config = dict(
    num_hidden_layers=17,
    hidden_size=448,
    n_experts=24,
    experts_per_token=3,
    d_expert=128,
    d_shared_expert=0,
    hidden_act='drelu',
    moe_layers=[1, 2, 3, 4, 5, 6, 7, 8, 9, 10, 11, 12, 13, 14, 15, 16],
    router_score='sigmoid',
    normalize_top_k=True,
    routed_scale=1.5,
    balance_loss=0.000804,
    balance_bias=True,
    init_std_router=0.00782,
    lr_router=0.0004,
    num_attention_heads=7,
    num_key_value_heads=1,
    head_dim=64,
    vocab_size=16384,
    norm='rmsnorm',
    norm_place='pre',
    norm_eps=1e-05,
    positions='rope',
    rope_theta=13900.0,
    rope_fraction=1.0,
    qk_norm=True,
    attn_scale=0.125,
    tie_word_embeddings=False,
    parallel_block=False,
    init='trunc',
    init_std_qkv=0.0274,
    init_std_o=0.0274,
    init_std_up=0.0274,
    init_std_down=0.0,
    optimizer='soap_variant',
    learning_rate=0.00266,
    lr_mult_qkv=0.5,
    beta1=0.95,
    beta2=0.99,
    lr_head=0.006,
    warmup_steps=85,
    schedule='wsd',
    decay_fraction=0.949,
    decay_shape='pow',
    final_lr_fraction=0.0,
    batch_tokens=65536,
    max_seq_len=512,
    doc_mask=False,
    train_tokens=579400000,
    max_steps=8841,
    dataset='wikipedia_en',
)
Below are experts of layer 14 (counted from 0) of a mixture-of-experts language model. Rows are named router (the router's row for the expert), gate (a neuron's input weights, with its number), up (a neuron's input weights, with its number), down (a neuron's output weights, with its number) and show model dimensions 0-223. Each number is 500 + 40 x the weight over its row's rms, rounded and kept within 0 to 999. Numbers have three digits each.
Before each expert's rows: "comes before" lists some tokens at least twice as common just after its tokens as in all text; "comes after" lists some tokens at least twice as common just before its tokens as in all text. This comes from a sample of Wikipedia text that the model never trained on. Tokens count by the router's weight.

# expert 19
comes before: " of", " to", " in", " a", " by", " for"
comes after: " was", " a", " is", " as", " were", " be"
router:521509460443535392523517531505522456491488495507463505483574478509429506540455492501474466542497514410498519510465495463469518500558462578553554541504514540514499558457482440503539557536518495549579510457483499496529458506564521514502467544600523500476465533455497525467514553531439456504544475458502500448412556487524502488493517535534454465556561527519459480546522550533560475441462502482544523489504505452473518499522487479560485481531476562572505576524487567441485567471462462445449466616491554539521480442441517546454484491457519505520412461504531471503446503530425557471549488508502404568488526519546487465463520570473468533508562531457460514511470489444510454506469
gate2:543535427471514529412482469472486553502452522536462475564530494499470554450467516506447455506545481426530534461401531523517527467478420525483484537489525523490489474456474560488559510499521543469597514504440512532460497571496558504606546558497396481487511565511396540488456490572534471468494498476459465473505519479540513517457533446515524466466522552455486445564518526531519558453510503494536594470507500482441548433471441463495408583545487535512522487506426557523492503530436471542448456507496507511509511513454458520548538527524548493557453531484523481565515525525537503492552510559422470514517526445504499475440525526491438467467533514514454494525521451471499511509517
up2:555548458451571536478489421474533581403487529498473446544463444510488566430498591506420464572524529424487557467426492528497533488465417521479499517515527451466495473502524567518592503480559570475554506435516484546488465586500575435549452570516430451435487514508492466537501454571526517523463549500485461526607515496494509504453494474449452461474575506497463466618522576500530495466489478469563539496459522489513478458456438505461467563540482505555485481529468525481524466521488432523458517465473535436492561512516451477490460509519521461543494560489523543567510563515561469455566583524507503551499538470442503465465483494460388505470530487498461528505483433512511477480526
down2:626473428524474470550538528516478535542430612487460501455485453455456505499518449424534549504462516464556528518517471514503494527491568496529482517544516525516532456483453440436549545524521525515488466538481567399583461410554532424468476502529509464479488478483568455491573502498540542534520476566480483448536492528460514497456499481511542479509550453478480529512467459555474448419487430438478526499501488490481494507559527543503465435444509500507515526530559487498479509425545544446556468479542480475485501503531541471477596471484485433558541554494451509443442439492538483458545470478525494471537508493509581504551480542501469554528559509470488504541470549603502491527510
gate3:489528483557486520511448428504512504447422479478468527505510480499539508556520452459478518612494516490516519605511441490524532485478466501490507546466510492492462513471496540556553467483531497542521489498546497490442457513575431461528402521548510576587516494477493549551432517482477495516543443472483503494432511438504500543493563521610470447520501455545447494538550508568495458518485463439508550543437411415464492517496505505473455510486480451508472506454538518507491486559479533480526497419555492562481500508505445444436553605545580511460496471567540505519451470569457526457514439492522509499445512523517494384543525463507519584526521519516469502493454546450489495524495
up3:450542420504510474582484426520539482534474485403480570486493469512536476522464466447512460565435500491517465564494467476533498470472542511512501558528523481562455499463478484577540553487493548491501523473538491525455463480564483508551442502517522521530512516459481523559468529490517432480510498489527512500428513458466470485447546524550447382474460486569455482518543531488494513523472508506465491531506472480496485466477457508490423468462453482578476534458494543524511509503481557504457544464615556573475487534473434494368516504569561515510500450585518444496479475556419508502485431413553478498401501537497517380516538470492529553580501530524421507484483519504452486557475
down3:488465595466537499536481429532458551528518436421552521561452468593515538472483410460528486506520475506567525495495502474522554492460498510520553482435511510476476512500549516541467495489458518483561499496510558468511516467486552487568451530528411460591493479539479382466469453535416507512529451529537504516479531500496558574506564616464528523457491453501504485510502480516462476554454524512532505476558519488437474507534573526505459446569470485525516464469485472513506496505477507511445438604525555540473531514508515495491420521489497470546479495471515566484541437454527448452511456455502458422508478481531447526496490514524541611501515483554448478513457607452498467489448
gate4:477487473422541439466512450464524489508488552520525533492516502551495550481441540525553442488521519478461491492522535544488527413505476562519573536600587439546497444493446465536497512490460447578541540518485521514476485521590477540555460511557515500462575530521500576487462501496575508441596530510515410464506489514478498492458497525489525511619504550472456461480539501532484530456492488453472470467470516489466512469461528463493468481577494514526502501557500623438460481503545533413536449445461503485487493435410518484503473549506514461548426509492579491499509544541502396498503489494459511518497532498522445473472456584459448466556486510544490567536466525489519468519439
up4:485494487388576452451479522474497470515516526521549508510553497534476533465442498547536507479561460471473552511539543531472535461489477492517560514555610471520514515497409437521497503532493481582535507473481494530516428508555481491501470552576490535468538490525487515539517500526512510477494538518562410442524501519504465508466457487470498473605477503468519463480506502505523506465494449504488500458418507446540523493476572454490496474590467566484554513546504603450494563476512504426543434416415545470477466406409534516479467565561550512554430466526543530478521517530488470505469493573459488543513522492498419468440427596471460425542461524571429543553451508481508513508426
down4:573525498516519440409401485449582507486528384478516511562516537515538413470529435430546454442388453450500533560449588487548440500507455516493512562506527458539488485535530538542425530531522468523463579487469477482503555519492502563539532506547486523482520525503514517523489495501509535510525432523546502550483503511503542479494546567512458500485411442471447497484471499520516506514524572534530445476521558508541428607444498503420437526521525418515498473447461483507460526500486483591439439537488569452549515530490507491520559444596483431482498516537536499487523498524510529499512546501466534510486479566519499486509435489417570451442524491504503495503543491577543537523472
gate5:462504483454556410570464546542438452484503421524506547480498511470468501530550482493556537545433529520523497586536451547448531528470521486580520531440478457517454504456523556497558536541476447486619576582558541485501475484470462502526510424546494517488487474494529526506496474567608452460534508508467513509469511476525531522481622502515455490495451486430469452548442481447480474434448516565567466475414515526542554482488533492566515502456544451546477531536509547529521551489467414458522526512527530464532483534486511484524499540509512488522408511480483467497508488531453467472499462493545451540426519501518537465509487446500577499433501587436474443485491484509522518495532
up5:451488457476532414577446505511434534524481482491481549492489492486499530496588472482556561538471505508542536546460460455501551511435526464516474533443472438503489488440512499458519510475508401467554554555481517483483526517500494530510520433464514479463556483498578546471511483533586474446561547431445517469431491485474468494486649475511480448525455543522489473522484508485464502540446548528524476486467528466515510493519466472542471440434517471486457564585535583540517531509465421488541532486485500475517487512529518510522492563545439516481454499474510453513490468496413517490514454499550411585465526427534512457514482422498553490456515552425494449489472547543561547479550
down5:497576509462516573537462554499587504504521490565408456534528502506455525517551510542478505513522486501463458569454458510403528425552427488455494501557434546491388532530498545478433480563539493484487512467500498440549541568585474489505530504531520486452471497481496503543537554459573519477554572497503529484408451519490513525509503532521515480547525561477456473525557531503500550515456490487481460537536501487564561383541493468486538527505519499502525488561417478516570500482561487482539475502524463497570525410518543482468447537475533535454492446555467506565478514487511525528548543521455488454532448525522520459521547512502541464414537433529472490483454483473579398487487
gate6:438441402513484484482544516531450483529566479501503499530532537535414458490442450518572510450525528584487438475460505549510526512608542514465527472504461431469521548504519455502528531574511456419524517581562494498460513452529502429472551560503508492542506568472526474517541466523495479524471509489475551517497520553609451494472468521435500528449493486512634587447539472455494485489494546476487458527554521533501536512507458480574513509502512515489514508484498523503529528532528491449441508502505585472505584471542507578528535439529493482475475520496449490434458563529547546502485469616425465497485548508536529603513490503492566487552481441531470476441552538524443582417524
up6:445466483523533467554549524480425494524528503564517519491528537500439482526415449481527537426520518566490496510541501514528467484582526499479507479458480445477486590520544540478597523530529413447541494552561494446477468457516497483500526548467527472532492503532515501504530510571518486511502509437419562519504527540545452528497539538415495505510456455528578635460470496557486429442504509498507458479538514547496530485554447533540520538533523510518497485496489538513532524528519493394470493486497558532531581470499506523498504441452488527444415535443486488426473527545473451494502468606451462466537550530581520598585472525502553515521518478498477514457552508532456488492503
down6:474527476558523439548466429549510527542453475508488508486540484535468499444571467495605477545498507466421563520545562443484475490510508481581490475556464535538488529508506464540421516531451472505501463476463524531575499480510482452533445490486491530540555493454443478470481500507440451476548497562465497500483509632429476535501480456553485471458490544471509491524551468469486477489455476486506498509450535574548477542576480473527499479476474466500515489443415536493518519508563477528517497525557483506519587497570440510534526471577501502474518507504547532495466474480539541535443521523494477449575452480531465465539500435537510532604523565423473495471564449493461479545541
gate7:434519560494571466462519524555487454511434531405480527402499479521525504469487482518470472533495413458473528535445450446500542623507540456481529473462451492536434576494496552494442527530519526547503513505457473510466478489483518572515521436519503469537485562475493568501528498480398472516502559504533505444491540483562435510484424567481484421533499510481519525552574500527537497479421483531489564539534528556517557464479557508478476484489514533570485413472519549456479495497564524489449544589568524477583505529435519521455465506527526534480427521446505491504430489505532429555471536566490501523488435469542563466485446491457509505505481485555501510475410491491479505495534
up7:475506479503529518492524489529501493526452533425535507405457486532521561491481491550490551477476489475481545532483474445497576583481549474546542524478425512511512520528530578467523508511536504547461515505506500520548520445478468546523559497550528471478507513449485538464475530499400460562537571498593552399472510516542469480533460565508478386482475514459453515510549532518553485488445453492420578560480541544511502498419519562525464492480511555554441516520474515491530453473539499516436524528546499486537537563512503503431496472525523514490411459493514554547366430495515464518450534545494471524469433492527591448503541461420493513497504454510480502488465489452501549512525
down7:557498436479528467482527466466514522483488559506513497582513482508570514537561543514485480529516505504497581470544462501504535529518496526487493531460498546530559438505486535463433498435537473541495441551508519533496480517502458492502481553515407470441465463555535453518469493564546487560475456601578431435515493479527378506513501421509464543546540491475489466527516534426566490489462440483525502509505494497543438492579474526496482468521482508375535532503527548514474511513542472489512450506489481467556589519558510433523568538419509479517461452480518509496485516457494505539523447559448473541515483479459472479488520469482484529576488529519597516491529468496459545496492
gate8:517463499447597511486529453547475472487511496526392476535537485500469486553488498504490515483494517540480516468497532471516529534457493549468497399445481564575478445478491500457525431513479437523547534506558510527442582516453508490546534539412509555567586522504408484515509474432533385525479518474446428478506513518539556450520455503519512554519487510452446489455430479505550458476539505459513486438451406417520518514513463475521487503463536563568622521518484533461471534522485455466514495594558444526551476484482457520458424471431482525540486485534525515478449515472554493503564412544530483516470501506516445453459501565445492522520515527525506494479481541488467479504477
up8:517472539455493509504425455505472500457488471534476480526519489449496497533475503536466569465513544589432513552529530496532558534486480504452471358495513556563499452532485474551503413514491447606553495516575497487474558499447478553518480507492488527517522548523476519489451482404534433449532502433437423465498506468549562488547473499534531452565505535497462516496374476533542481430534456465515468455461490452444458539445498490463486510456484518557629480514452475506487555574539561501499485505457512527499527474525488501530426539439485498497497517491542600541463497509546526531598476594460457508500470511522499414453501555454381479593481510527495458476466502494467528530469
down8:545522534494493503431514391489465531509550526551529418547507452541512525508512444467597425493456471569500528486484479486506507503444567457481524523506526470536467546522465457515541447457497519466475533455513508562543508499440599514522540552441560446541584557473493508475492501533535467484474476435492446557535484538444587502561485519504541467457505513486520573485569504519502494542548488477497467483472542476475527458453569459476492516500459510485569475469549458493518475571545433543526480558525440542529506477549527483494534514452532500490502531481528536523528456470506523505535552473518485471507504561437527512509485504548468485508441520473461488543530525564510609490543
gate9:489537497429455460494508440466550444459487486522425503524453515519470443487432527528532577462542443514435472497486482520585494599504465451547487553519558559468480487499484475437527479577491564474494557550533528507502577489484490417476530508520544433530475516541564466576506541422473477529540467549487490478583527510563468460500452502502498502471510494492506478564478506556513474481500507477590478490493476594449471482510539486409583510570535501605514533490493511460495536510527532486522482512568561553538475502572513515501523524462495417522482510454486525382429535556526506468527490458487483540458499495482514563512489536479512471537534477513544470474396471591512562559456
up9:492491465465541525489540497469524514481497497540453501529516522535515470451482508564517526476518434555447460516483556568539482518508506439477441507547504523368546556525504493403505508529437568500477488499578471475534574500418529510468527567506528473532477503501584502494521432432393539514521494575433546448542460529487507493475507460536427503433466503535501482529506505557518440434556473494552504525539438593387430410538468482426545526603552524544525479470573507474504490483462562519492505526521533504507553486561541457538504573452513475535456577479546549474444467557495534519498511471500514559498548546504523519551497544518516454528488549566523455487476464667520504575454
down9:505478505517446478604500548483550512469476523464452459484458481502454532458471415543466521528531440484431490513533521512582491509447484561432491525483538569492445514574507555483503450548517534493519503484456481506481509479566576548532470508525528462510442460502543525582546518426445493599449503510465501473468538451555473514426564491524477455501547511441493488528472498506516478432542476537554544482523519486533526491530519545442470449434479466505417535543501577496455485536550498502495512495529484485587446461528472519480519492540491601508539486490444471469545520483499470495476475526527466544514473407560539469463534565397492460495520505475538463484508563557541509519473
gate10:456508481465513524494480497417473547482523565594472521423544439482480467517462505464507469559591451470475452514492582437524550466537397508496526532536485514557461511483526519554539471566486557507517484491539483432526472491609495543476546506496461475502498539466531523427466603587421489534500537475511510524562526528552480518461505541538467549539462560528519456562580511607528432521475534511562427475422522408419482537510412483465426518507469510566507524580501528488468517462504505492430594606491468466530471443462499497475482500475530486501502519561519509497442442588521519462557503514499460566515506455458421470445485529467519515537506493542501507535490598442467430524457
up10:444495527449552506500483494395497513454509572538461521495560362496464443508484484485501537556551518473531450528506551484498486508480488546528520494528516509520523557504507597537555519548468522512456478462554536490470498496583408502518579534463453504519517488518578571437486588564391501540490584527548505545490487522526483521485465497495496499519481487539512468534540498572530443450488507553586458469441527435484505565531390499517472493532428496553492491487510548512457470439535507526465549585501505458505502456468564566473496473459511525496471418478515515487416411611496493448516513500548484574550494455544427493484495556467501494550539508532464517491502529509436513503480
down10:519522494464484482435474463515423485418437501424540452498452515501523575559516480603535535444506494504554468455514551381484493611514523521527463534472515480528427510545566466432542431507460489511565491505528529507522435452501571596511565449485542533460540410553446537515444494511548469476444515506514513532524472568509527607539507450459503464468530501527545460463490470529526486454505488518467508502497485492459535443491538508508511470555519538471462503498485456560500500506443467554485527551546488502486574473458483490499481483454565517555520482469521506517528443448520458511505523490551490533471594431471542500480465522450507515506453503496542418499441504561466522521535
gate11:437508411464527469470527489439497460454533525509480556503560418487434451561473489552471501453441471420550476506495524506508543458492478566457532588523510519495545543551560494569511403571508542547538510561592444514458436503480536450513435495478534481516433465535509525480369506487547480540480411505536464536518524463503523507530546518508501515524466585416514476525496493505502492511439413481486445445461427471504505535571505475550569435571514467479523522493452489456515463526531438487476446539585432508489481483476534445546472476521526512430493477487493524379514545523523501521491502514497451493435432553493477468492568522466490574510485514513471543519435505478484489520487
up11:462529417511505469439542468479471429431518563492507534567532516478497447524496464501506547467432475434489522547484481523470495463439510586473472570583523550481535529542508497537548404528485533521568522564583452533521429502489568467500441496506491494493464453492529591497390494513504451537496450513542453554509531514479557543507522529483547455541482542434489505505542518488559513543497488494508471427460403509494485520567492477525539449524547499466523527445505508461521499497500474539494438531578433447477513466473474438503488483484499505428497481519543523452564495482492514482458517510445516477440452509569509491471577526428475546552522546542437527505467468457513496537485
down11:439462563512418545491412495555498422540485456406523505475515507554528480469474439532471435482492522577476509507568449454508445480482471541567488456468496563529547492486486519496553460413540553449454514535483565533497561528451498489473486467477494557511502523434455586447506495515514498438527563558483567542385461495490521552481504480473522504559499504570462469497532467505513517475576522531439492481522526548535536454452470510465503539436490499530522410490422551571478473528483465484434506541421448536492460507513463502473439492413461555503468488484519496494516472511488515461511504520499519525529539469554484470474439534478506495583504414507498446428542506585571534431537
gate12:451543484464466437487551553543579530476506503521520489554521506501455472560520507523511538462580604401475506486479566520474531508456477534535550538471507464492481481413502469468486485477449432554476472525426532490493450471450472429477454450648491482477483554488465498460447402537470553545557490518519447518466586471561507498541541504454450476508546473486488504460473525506457531491438546529471464535489498364477466529467604477497451400482581460526507521480539540469495558547543458508427517462528477479509488511438499482518533519437549488486497506565505481497485516565497483454481489470555496474515487555550518481456545600473425460516508484516454561512562389514537476509558
up12:530506466393520461528546509568541526533540487490491488594528464459489498525519541523464571501543596443466528470465514493481524470488494559512510578467476475478467499425441518457572534488470483561517520549505522500533501442438486458432456455592524488509472537467517505454493489567487520599531515461487505497513573513573534499526510537506427409508498499507484545510513511512493543485504553439491484550492476394493444499503574478505451458470529494569489540492522577481536536540525492488462495479533486488489484518468534494472505502446562478560485501571527517498443504492497523467481528510535448547452549512574584525441505582437466518462483475495452553554584431484519469541579
down12:510467474504534618481472511481501437478473501472509433451490393500485557476487462492513472516517502480499490522522411481495463508519474434466491472485508490448456523545527480562528470479539546486528489415549505535554458579547538527497498515503432477440498505542511496552529533481556481390457455476441569530520471483463544462567517493527506528522462504506493448477612409540499552550520562599490532479522454595529603519492528483567481535533504482517545347498523420491456480565436548553455494499472518480446507484531452455535527518555485437521584500491484465486509455498454431525519531428466549505552456461475522518471494476545510572436547563487536470446518521494449470474485
gate13:528507472582530456519527533483474467488517490490580529595534470421504551545466474499539485552481522561474568474488474541506455508525495593495481500452490532440536533558576484468489502503525519497495514469507558575515508560483473482578405449504586561518504563462439573446516528471537441447516450459486533488430534504495447538516550481474463496539557459558443469496501550539492399473478456508503546525507454479453534510561515530524461528437519564511491435506472502472441548560469459493519521546505486438498486588451457539553465480475492443503466544450466475501490559506467475440498503561406404520620539549489459509542407505505437555509485460435480494481519465482575468546520
up13:505510493554543501528541482488457528452508453507544514487537472460465471530490464491513450543507481454505531459460467540462511499538443535579505495439536485464540565562579565514509505496501477554465540463524538634522535557500508531549446451547549476462477549505475550452475541501483435480476473447476504491447505492500403558529550545564458452566551497568543436549559535539475478434506458543547587489524472447460509485494566554513493603437489566524481495506484489488420533533447483533523528515546513486529468582468494544497455489485509449552430529496472476489490569498482478459493463523415449506632511539529440471567423544539452514548577454401449409508538468500575509517481
down13:537510454577542524516501500493493544517495539477449456488479522480477490573573525544484548526526431487498519498478468543519506455521545521501510540488509461455494516413506531562512484483457518486523433531538475562482489488575498520491396484540505550463525487501468459455477546475485491531498557473588532598475470485516497476513525480526493449565549490486421528555477487505526491487442509547434500508572475508492564564493430499520498472473546476520580511506505502524590486431499431500484513494534470507519490471534498454445518479529553471520497503483519469499533493558467499514521477483536501458511477470515528487481525471522483542597498536416580443467589507548490443497466
gate14:557498544497489452519481442497554507534497520467459534443424510559494576537512515553507504481484543483489522503466507530444506466474499505514497536441510536472430498542547527557476548505560435469475541480579422535510495487551495450552436452511543483479489569501493456480507532478502597503426459536535472464558544511428548448525585606502531563500552523500485531525524570454469486517473548461540473526509470493478465503494546488545517569537535500505491483521456467494502499527519431476507508501447591457446497531409466587519490446550591429500522464419513464394485488516478564504498463521468543563497580480537466478518488458518423531511587452497472521468467447546501489472511
up14:564539590487477521579468427526492453547504469498539494478450481524457540540521483571527467476465557495480528515507493536461506442515469580504530600507493480446519496524527565596549523465529438532462554512579489533535479519520520448568368439512536429473482532541466506507524533509500521500446404540525446456506580515450522425508565575530515525490526498430433512520562576447579507522484540455536496529494492437482429486519538515561492523540496519517522491512434502462474516561550387469461496571511573489539516482397509585522484488506546452477429469427515471472488419489441489492492477507484521516500543515506458459533496513506481515530548375460428494493451500470495516429498
down14:496518520465489527425462527549365525482557454539473496540521606479529579501471497469512554451350441497469518421438505459525597496429465526505428512521478501543441602455535439513499435460461461518507525424551453461442550489473553469472453485448517474476541614566545554463388549488499481483414438469493517462517509521512565390574505550470482545494532573539593576541539492501534455465484535464495465477494434519518439495565505518467510469508547507481487477538485500474437564466458477535512565480485465453514476477483440478506539469504559540446457474487530521435519521484574469450577508471504574454393522530498478526501492471460513530564528479466499550465471494503516476415510
gate15:435542476499486572568517461507544504473458498455487510434517495461449499458497513466455452488548490505490546480532477481550463443500448545490481448528536536514501501566466553558496488468508529491479586472482458523520516496516493532541469506611550453534498516508489456453475570540573454559510475488493481508444454451492529427532544542464485453526481504561482497469458479468484487484541558476479459566516514483527479552505529478415500629518561473532579482538527574515542469487464497440464482523463504515482558511432463519521490606548513459480453455514464506529532527569383457496530583551431566484554556496505566522446476509461452506502487548452491525519513539433456480555475
up15:428447453521496568525509443544509542484415548505494514458469518505450490451508500465554439490556530509447520564592534483536541493572397507535515523464503557549518443512465538519447514522487570489416500448510486498452517543520532611529486551539547465528541513496479441477462529536578500551559447506547443489482463457506493432519571573490566437485535483537417488441505473461490467479493548494497443554510532521526480503485512486474464583500507504532564507470496493490577546488490488479544539475497530534459547511475469549519489614540547460419443467446491548550439521555454478501557534561401493480501497485522518496445497469513433507509500520438474528521549546429440518526496
down15:509490475501527333475505480483471420473517474436495448493553481530490530445497523461464488513512509479512517461480505585507582453509461475462543518450453530468449520532516498459500508480472415547551523439531516452603539575457498473510542481499495483491445500560475504511557492550546528559474476485524539557598597509530510558454516539487562461537452547512540512558494465503501443439547497448521464501592468466475421566493519535412545491516549491487590466557575462482454462491462480471457467520470523488514460494482567540500562552462537432531469536501482471500466468435433548501484525536526484491463511469456530498507496549496516505479411489494518455529499513479496486424475
gate16:489557467516515512392512505476428527503476490519447425525590489471522471586522532522448529435510463453522473472535550507478448498554509524537468589549491585521515503512488496502481546495484517486451475479550425472498533482533572472491529471552468523535496455492554455448504522500508445582519508517462477456497487444429558472477425496529496550522509480480526536467570525533448441500449466449473489493466498512503520505501524486531466468451464582542536489563516579470550459491493452487479493568539464482525455451420481475483503482475494558520465481510530516465543510480505536485509502436566515562448462492490532461483542485509467448484467604558433458483539513567504547579487
up16:436552440547488485466542483481426494538486487561461455477574458450543441520511548565416511444534442470493540474487555496437435501523521523527477602518504501542504520471515484515463508466492479481502504528498469483544453464501531465424496473474492550554525470488541494497492486490552502576529511500478517463482487455444573487466461540511537545547415524571537530495471528524457495501423469440448475516511476525554581497494562479534479432505468525500500466540513561499567487487540467453491512488516454477516449420428488460475510548492460539540490499566524464516515436481536490521518462500554534499497507490509527508447494458502455404493423545579437477479492510526515516555527
down16:530517515526460487511538463523500510507489418462523510620491489481589541426474508538433527513544451529541513520554472481451536499485529574520515462529500473479524502524502494482476465520407516494518510473560499526431478505484488450539538435504533529525490506519483514483498490515498500506567445497489516575467461414521475517501463491479470425537506481522476516560566451482545499421494484524514461516453504535516429496556452562551493524474559467497550485460479489517564562495514519501498527467516492604492508508475468524472544480446508534483516534550519479602523530453589565522512477506521563475530574556465545487513537526482475469524452408512509446494518571506472496497503
gate17:468527500519525448553555508519523504506400373523463512451426458534466501533539523502493591453491528423503494495478494474553489549527464533472537591514475506556551500538571441520494525487488443572561534511498464454462515443500460451479493454494496523429485437542441494509671481542552474544528488491540491530472521486542446484496437535522478495516483494458438503505379504539502487449488522481585529506460516559471488475532556488496523452529470537542488570531504521509468560499521444467483498492519481472553461520462468492452587527516537548549498540536456496453527517490491456565480494462519492509501514519483548526464566563457537508483541453531536483491543454508486498574443
up17:501563488539521515547559500451553495501432432518457602481442525452448476499534442515535508491461493407490506526452466514507515533514456463470525534460518532500484500502546472464476542539502438505556609489466528490475529473482452496551490433483490503467535429486409492435548425586533529530490547435542536540486518518569492462483471526514471480517467447507512504527348522519489511430475529515521528563515417532526477476462478508463538483563439485529438549595470519536429527509489474498470470464496532516542481543461446532438508566503495556561465509523428516419517515467547436507519478500505511506511555505466498548504533520510518454527574467466509517495535513545466450557426
down17:565436537413480490483476442480546474532471462470542497459497495485549422527472477463572443564593544473535521536467523455520475526493435476477534507451477517494553612517516549497517509510532528527509514530506454474481488421513466468532514542558592550489504498493441447463512420556514455536497495496577499504511481555546533487438530542538565444419459448519493469484475529531496459508564502438427476425501501441469491547475544490550537503484491497462558469538475492463464506469562435460551466523489510402507509515439498536528459490421493453479498535520510440579524451428527463572493450498520489531487532441458471540466530546431479435477502484519468487482525539497477570560482
gate18:509530459482485572564517542492521482474513511468475455369525574479556496519473473550526461564471504548522544521448522536571448464549431451553506444540521509519505527558484522458524515558463541486526493537511511516530545486500444511448499562542500451444488534577448568479478547495472425528464518491550464547443460529465500545534560527479587474519568516522518507537438564431530489518504559534484482540467519558433534521568488481501488510477521526475431484442372492492518517472554508487504517550564457515534515482472477479500505511454479524466511524499474473427484459535502512533554503446486532512492522551566548538518557431472452557509507561440511516552519510483541506523504
up18:528522446490436541517480519444570446466530481497483528414528535417490435477468484504468519533473522509496508443478497466537494453542495428480533468510543601470491544531482496451529430507497525498508508517533487442512480462530502531504525551531508443485479548575484519469532567531448432566507442480477444564425468447530477502581539537505536431514548509526526496538483541525519470448480503496466445524449428470433482493524442506511458552547505480519519489479452510458486554458503490450446498529499539563565529444504481520456485519452487496521425521475468516516461489552591548537472534493458511463529544551513575461494576513503443590453489553487447491558541518469524487511475
down18:569551487459544458514434446478502510443493491566463425488511496534508462454555494537438546474534482518511493423528470535455415457504483477480491486604465447463513549560519499415492434567648510474432485508511499479411474551552490485511535517460513514507465462466530570533509550389489534536581495562434523440446512458470463489545506537452514517484485429516515562480466477504481489442538480511483475497536503520516483548529529529534522486563539497526516577580503494511506482467512467501477522481462465574557516513504499533517449526532516511483441436396494518419490463543499522506455576476495546492443545512505568480512533545472461542502520521455535470439497521544525502469523
gate19:478487482510545476499493536560541529450510461486496496459529535435586522523481555486506446562518506523425570480463495456494486554482413558512479480448478522530495570516543477535547533561430558543477531494502465528503564528467557494455497449561509593537532543505523492493543495543476505491533538490500499499518519375488490539468496479487523505547497486550580480589530578498513470495464500452552476490472508523513450565482508455480471412536476516512504533539436493492599480481455429511481494508552468481543527543526509504479430454547527500515411570452503521455485573511491508403464485527542398577461469477504567413573429468494483467517510537542483496477474518536505523521459
up19:550512516503545486526447526558516457527465404513489547430522524444497540461435545524492481535463489502468557500478512408512523498493407510532492456458566523559535571508516482450517495525465541572476500513517462451543516473490541508458445513594515562542542544532517499507478577575543549496572558447491497480482504435500513508528425543443480522559483476481534516574511534526562458473477515461468497497526574454511469499458491533422445412543439562502504557486502500452502489515466518523446497492489461560527500552497511487515465426514535519513449506415437516539485568517430417448486507536507430544527477475471607491568473517520444473470445504591502488509496505505499507512457
down19:524403468590458522509553501481395481527446473462509489384497476563479477485528386514543504457505557484489462528554444559449543479458489543463507512475451503483545503530459442452452508557485443478479513504413474487471542559411535494502495451481442484478500473482537506481589472500534474589432469489439456518611475571527487504478529542509493586497531559498434510497515439499514503498498588517475552528547449585450491509543510450428497498466440411512547502488510399539437517531518467462523557509559536469471495531530496511539522464458509491463482538485452540544497458501517498469567597510496512459472549545519524472478521447499478519422513530491503549511502500535473513484458
gate20:466553517494531474455521580435532474525496442456417546484563500440480492562480465493420426456456497417496513477439514525519514528508443534559502459539434544489534551550498572434522556561542535506568548503457550518463516491532498412529453454496492477506525545465471487487543484550450478534502517541549524493529510525500453494489472614509414472467533480549520450535561534512510467436433543453546554503439495497503542480497540496469570523486480540518510527534558533478444474458464431545412489459532510475582476572479486534486483488492509547443507479494520466466485470502437448524450476461538524484494545575468437548467552544484558509459543498514499509502510472478489509521489
up20:508512518517488519448528568426544443488488489483419518466469529475491492574494483444520372414521483428497498494471497509472511544543544569550516477512507550457537538537535554474507533552506560515565554511448506540500523513542464461505476499503530438561455519506510523513553506541406467568479442550573542426486526503482470504503496558504473527484526463539560505478561470497534432505454510523531524496426469520503520505499530487525561520507488516497506506513524527474473431472499468529415473469540522459562456543495551519503464441527503535433560464522495468485513497476474468519443523461501477484493491553510467536547555539491532574463572523518554490511521490530508521496528
down20:439435505500435490518461477482459556494537540546530478496533471494474553462441524544473563531489476531478508547519518520513466419471490427492542506539551366533496477526488461529494459448466494513521498515446485502514490511460514527482538422458545489489509502545492502445456532489530450365492520499437414423513444535508564487495517470493516499551512521495447565523415557475536583539509508464457521475511574507446499457499456495469494461515545537476528481406464434450548500509538556491545591505472554509414446479485453501502481489441505568551486536482505473493562499599554452511474478493522500480491432459456546482503487471495384452522472510548472530527453550454473468488504
gate21:486486533526555459497510513518483561397562513499485543456482453439522509527445526494501551437540534463531522514520458513549460450476475514561546507486518506528483487450507489413503539469515547534569440538472548532489532519499529445500536515504518594530533492452511446459502505542471514548464504473449525553445555464483452561613436579499439517461484388479549516505478475477507463453515532493532460507447370505522558535479570437483565488495527514539518439499464527528537550419473444504456424500502510441467430505450461439508511535502492508475488537505502534431448481493472457494512512500551508506464476554397467523480575574452503418444505497407466511490582405465553500508477
up21:617544540487523530498542449547476566401509523536549531453471448424496526502428492497559553541506507500503535469548461505541478387545428523577537479506490499497464428491449490509506540456553538534549490514495574517464482500520537495506509524522506496587481485503503500496518477478478518503504538442462526490425511422472467589569473519512392525494404414451510431485476527466564537512523550469599488518489420552446557453500501425452542520524449566506535417471520495510488569437485535558506522548565508442502446480506484445535513564484446467459461501498520531486479438438483442493542533525481511499516502531455487522553608534490495490452454526429473478510491426465534473434544
down21:504504514515501510425509513520597534444446483486504585580454517438466433474503491447530531484520525459510532550498524521546567558527462520439478520533466514521438567484552469494506532492508521533487474459616506526483535485543550458491469584533520422612492460473568501513528436481512551480462481533486487496457439362535522566551490525426485449495494400494549524462481499528571485546486556497499534524492472456590491516475528438416443537633531464501525516514531493485531503511522456507540443458544466434536532528486524467496462500495509413480438502433506537528517502446522437488472478480539513473483536476524453526466534524460463481511485598520472520482512476456554557484480